{
  "n_experts": 192,
  "experts_per_token": 4,
  "norm": "rmsnorm",
  "beta2": 0.98
}
Below are experts of layer 8 (counted from 0) of a mixture-of-experts language model. Rows are named router (the router's row for the expert) and show model dimensions 0-127. Each number is 128 + 24 x the weight over its row's rms, rounded and kept within 0 to 255.
After each expert's rows: a language model's description of what the expert responds to. This comes from a sample of Wikipedia text that the model never trained on.

# expert 38
router [ 66 128 119 112  87 109  71 140 170 134 156 116 162 132 130 154 115 138 145 132 122  86 108 142 178  85 110 136 139 156 166 152  99 165 131  94 117 127 132 139 119 115 114 121 144 114 150  99  79  97 145 142  69 130 161 111 114  94 112 111 149 118 125 115 137 119 155  97 140 150  93 113  97 146 159 111 151 135 122 139 142 113 131  89 163 151 164 128 168 121 105 151 140 129 141  91 159 108 117 135 126 133 149 107 139 158 103 120  94 128 117 170 134 147 143 116  86 161  98 143 141 174 152 110 120 137 125 131]
It responds to: Mid-word Greek/Latin pieces

# expert 59
router [159 161 177 139 152 143 139  62 155 135 108 142 117  87 171 116 153 122 144  91  81 132 103 158 147 135 145 124 126 179 163  91 109 106 136 134 171 114 129 107 160 121 148 175  91 158 100 129 139 149 137 117 155 121  65 167 148 136 103 155 125 113 148 101 122  74 156 145 156 147 117 107 140 117  87 139 142 124 132 123 163 121 112 121 116 144  99  99 121 159 142 134 159  96  97 127 134 178 146 126 129 151 105 116 135 131 130 113 101 140 134 139 155 127  81 140 147 100 123 129 137 132 142 128 118 128 127 106]
It responds to: Ordinals and possessives

# expert 4
router [ 97 126 128 146 111 158  77 131 113 126 101 127 123 108 129 116 134 115 139  99 104  86 136 123 119 112  86 139 121  97 168 160 114 146 161 126 151 116 154 103 109  95 100 149 163 177  98  83 163 149 157 129  88 143 138 118 104 131 107  94 156 154 113 126 125 137 156 150 139 118 113 105 158 138 108 134 143 108 113 142 123 149  76 135 138 162 103 156 124 107 135  93 161 111 128 128 165 112 114 135 127 155 167 131 142  67 125 147  65 137 136 126  93 162  86 146 128 120 157 144  93 118 109 161 158 104 114 143]
It responds to: Latinate prefix pieces

# expert 13
router [104 139 154 126 141 111 137  98 158 156 127 155 118 144 148 108 131 110 135 145 157 128 153 144 136 134 145 140 123 145 119  98 158  93 158 144 134  85 154 147 183 176 172 132  97 154 110 117 150 119 116 128 132  74 156 155 123 135 168 127 150 106  90 146  89 116 145 138 150 113 165 111 125  87  64 151 122 163 135  95 127 115 114 151 159 151 148 160 115 130 114 107 111  97 120 157  95 160 145 118  92 137 136 136 127 146 120 110 100 137 131 116 135 185 138 165 116 105 124 137 160 107 165 165 156 147  89 120]
It responds to: Prepositions and the

# expert 57
router [147 173 104 152 108 150 129 115 115 113 133 100 146 157 133 135  99 140 138 119  96 113 138 151 138 115 107  78 181 149 178 137 130 135 123 101 117  97 107 131 137 104 131 131  92  98 152 119 111 125 145 178  89 111 150 113 102 149 161 139 154 117 116 138 155 116 144 108 145 157 128 147 124 127 146 102 131 131 131 102 127 139 110  98 133 165 131 119 176 153 125  87 157 162 155 106 144 133 116 127 156 131 127  95 152 104  97 130 125 118 131 142 182 149  92 165 117 205 156 106 161 145 126 149 152  78 156 107]
It responds to: Pieces of foreign names

# expert 63
router [151 139 166  88 129 154 120  85 103 109 112 140 145 125 114 104 100  78 171  93 112 142 140 120 166 115 102 156 128 149 138 109 157  95 111 168 141 165 164  92 111 147 166 132  98  97 130  91 117 139 121 135 137 144 131 128 158 136 110 120  96 146  88 119 116  93 125 135 128 102 167 132 129  83 140 130 111 111 145 164 172 127 139 135 111 163 166 131 111 148 168 125 130 125 135  80 123 130 138 100 142  89  92  92 134 169 133 164 150 126 162 130 115 121 113 133 160 146 174  96 152 129 148  96 105 149 120 132]
It responds to: Adjectives before nouns

# expert 48
router [125  86 141 126 135 119  96 130 132 154 148  90 144 151 102 148 147 166 116 144 126 121 147 161 129 141 125 121 119  87 179 135  93 100  98 122 149  95 105 103 105 146 114  88 122 124 179 141 126 113 150 149 110 122 122 126 116 115 169  92  94 141 124 112 108 131 101 137  61 173 132 174 115  92 120  87 103  96 175 117 133 153  93 120 151  94 153 105 151 126 113 115 187 182 112 133 135 118 119 110 131 137 151 122 128 114 125 121 110 156 153 161 161 121 134 143 111 154 155  95 111 140 115 115 128  91 127 145]
It responds to: Short vowel-cluster pieces

# expert 54
router [110 125 143 104 136 150 114 124 119 112 134  99 159 106  96  86 146 153 111 137  91 125 111 126 144 152  69 137 112 156 158 113  89 167 121 125 131  92 109 130 102 104  84 152 136 130 141 116  99 139 169 127  96 111 162 149 103 139 139 115 132 100 141 131 120  86 150  95 143 107 110 124 129 151 179 113 141 120 150 138  92 196 147 101 126 147 158 158 150  95 110 158 105 126 127 105 145  95 130 116 164 131 137 117 140 134  81 136  62 112 152 161 108 145 155 129  96 126 135 117 121 161  93 113 126 107 126 164]
It responds to: Early pieces after b/c

# expert 7
router [155 135  88 175 100 137 133 134 141 167 146 110 156 141 137 138  91 157 123 122 152 129 119 143 167 141 153 146 148 145 101 117 106 118 105  80 129 135  90 133 119 123 137 110 157 103 109 130  85 142 148 124 145 114 132  96 143 170 144 123 131 159 149 101 149 130  78  95 124 122 163 158 132 134 127  99 169 138 158 108 105  92 155 114 141  96 151 139 143 141 167 102 151 131 134 112  94 123  68 119 133 122  93  63 100 150 100 152 169 134 101 132 134 131 116  83 104 124 162 151 147 125 139 132  93  93 132 107]
It responds to: Mid-word name pieces

# expert 39
router [167 137 142 150 171 133 111 111 117 137 123 146 119  97 150 149 167 125 130 142 123 127  87  87 181 178 154 149 128 170 116 132 128 115 153 122 130 113 101 113 198 151 148 143  84 101 110 124 123 147 142 139 119  94 105 141 175 115  92 152 135  71 140 131 149  92 128 115 153 109 173 128 118 116 168 114 130 134 119 139 143 121 121 119 142 103 134 108 121 101 177  93 138  99 142  92 149 109 168 138 134 151 134 142 158 105  95 108 132 124 125 170 101 140  97 112 108 129 100 156 162 123 118 130  83 139 140 121]
It responds to: Hyphens in military compounds

# expert 46
router [121 145 124 144 130 144 132 138 100 101 127 104 148  85 161 174 149  95 163 107  87 119  99 141 167 142 169 114 153 131 152 161 166 111 141  69 168 113 122 115 158  84 152 129 113 123 146 167 109 119 124 132 143 127 108 130 156 135 108 156 107 113 134 116 158  68 154 103 153 117 166 110 107  84 144 142  97 166  97 140 164 142  96 117 109 106 101 127 119 150  88 121 128 116 149 103 129 131 134 155 131 127 116 152  77 125 147 136 135 148 138 125 165 106  94 119 149 146 101 115 165 142 100 137 127 131 117  84]
It responds to: Word endings before titles